From a checkpoint of a small mixture-of-experts model trained on Wikipedia.
Size: 8 layers, width 320, vocabulary 32000, 90M parameters.
Below are experts of layer 2 (counted from 0) of a mixture-of-experts language model. Rows are named router (the router's row for the expert) and show model dimensions 0-159. Each number is 500 + 40 x the weight over its row's rms, rounded and kept within 0 to 999. Numbers have three digits each.
After each expert's rows: a language model's description of what the expert responds to. This comes from a sample of Wikipedia text that the model never trained on.

# expert 41
router:468504473498491504544461534521513511543600522521450519525519469463453487493449450569472506471501515521575520522468511487489475454425547489541471486517482520455481513448517472439476456474518473531453510502480513511449508529494524494505526566562586523464462507538500546473455479564503480529460563461491530543508503508497500540483490498502570530543515515552487475428523498496530438440454416512481542582481455478515437520529476488500544478556503540560442548540535550513451538522505423
What it handles: Quantities and amounts

# expert 15
router:446465454527433521518485469510536578538470492523404515513539571557500485503465457523537503484478510540564518518455490488499509459523527478444486441505498521519517436504551443456510548609485545497529457434444526459483492552515449453556554527572579521462472489405489569505540438478499500542485494425495496558529504506505414504514521497493566420506496498479537480522470474418535457496487480543507558503528533587514446472516490500491544440456519534485471510499474568553527534513486558
What it handles: Foreign and name fragments

# expert 32
router:466509502515474512469435492557531552552520541565444536507571470582493503505492540531470523502481552453539472484475480510501543510552491492470516483479492521545544469461515529486558477531423541530456410479436561452437469538514513538470508520477552494457444519468452499458505458586407469564444501481519501518463493487470475483469480528478462455438440528419502537444501486472535522483462469516461539582564500515543477457434455498395510479455532570525459465539494585532471531517532508
What it handles: Decimal points and abbreviations

# expert 6
router:475507490485518515519484495510554518576544536535445504549554458513504498493500538502488497474496510449535467503417478484521503530489519477525459500524429519482508465534515515507488518479461499526474513457482472528484497592477465466483563549582480468533467458494458555492499550524510534519413487455573506547485398578428506398458531632490508467501510528485439528547542455527488494487454450447483526493540555499564457499452451461555578534573460488493398448530439476529544524481458519
What it handles: Country and place names

# expert 3
router:448500468531434488529422560563516537553578580493439452555507521453502467488504498520454480506442482437495467468543432489561485507528493553424480418459444496469525508463502492594574524558395486446473466486512512549452458478511494494552508501507564470535504491512445387454473535592487526562476511382515503495598488558443474475464474496482452539455452572469482466504564506538512408480473494529497521504563503495593477502488509502583547456508492493529453508524452497552503509567548489
What it handles: Plural noun endings

# expert 21
router:468469476543497527550450463520526537553565536542438549518546488467487521565464527489488477509473476486529473496442459525558504519462507459542468464477487527414560511494516462563529544529503479487451526461432529524457505532545488530508525532525540503493461465503419551471496466539460519504450528434564445574501456481490405465463458552506442461500488554552507464517570450546510485488464429549477560522495544524551485529539446508475530447510491474564450481532457519519483530546468478
What it handles: Location words and table pipes

# expert 46
router:464484467535481511538435520543547539557550560545453492556547471549479467516465469476502516525479465447545490485438445556561537456453516452441480504474485552496580483514533495509513510561443481381536499446403556486488502542511520478490545548486549437453462463495416529478483464531488497551454536482517411581544460560483448499434467556508471447523425541512530510506585494491494462498446440505457561508581527494559499537560432532457528478499537536535444503552422523542484546510494523
What it handles: Role nouns and verbs

# expert 14
router:461432464508490528492444518518542516558517583551488522517503503528516490545543571507526470527497470451537541521517428509500509425444530522498546511545518519498584462495500507522527545554389442490494494488527504529549476521488498495503576566536531532494464489523468482428511545598504429540497456465468522497525458518406511448413406472533455476506528506473509469481537453460480382418504436502403592516564451555550491492486495529495566458521442568495502473505466533485457509517469521
What it handles: Occupation and institution nouns

# expert 39
router:459486478530476517536428497523518573560545568546439525527550479541463455544474490509471485492480518435498508468468440540509508483410483478514490522451453544494552500483531472506501498505434487475515534466430570519487589535549525506469538539513520502489428447473427509447551470558482528567465524475562473567481459498461462461461435559491532475480436533506491462550560490483471448483458433527464553500523540528538497559495438520500537448498511521576454455547481520566479523522442514
What it handles: Mid-word and number fragments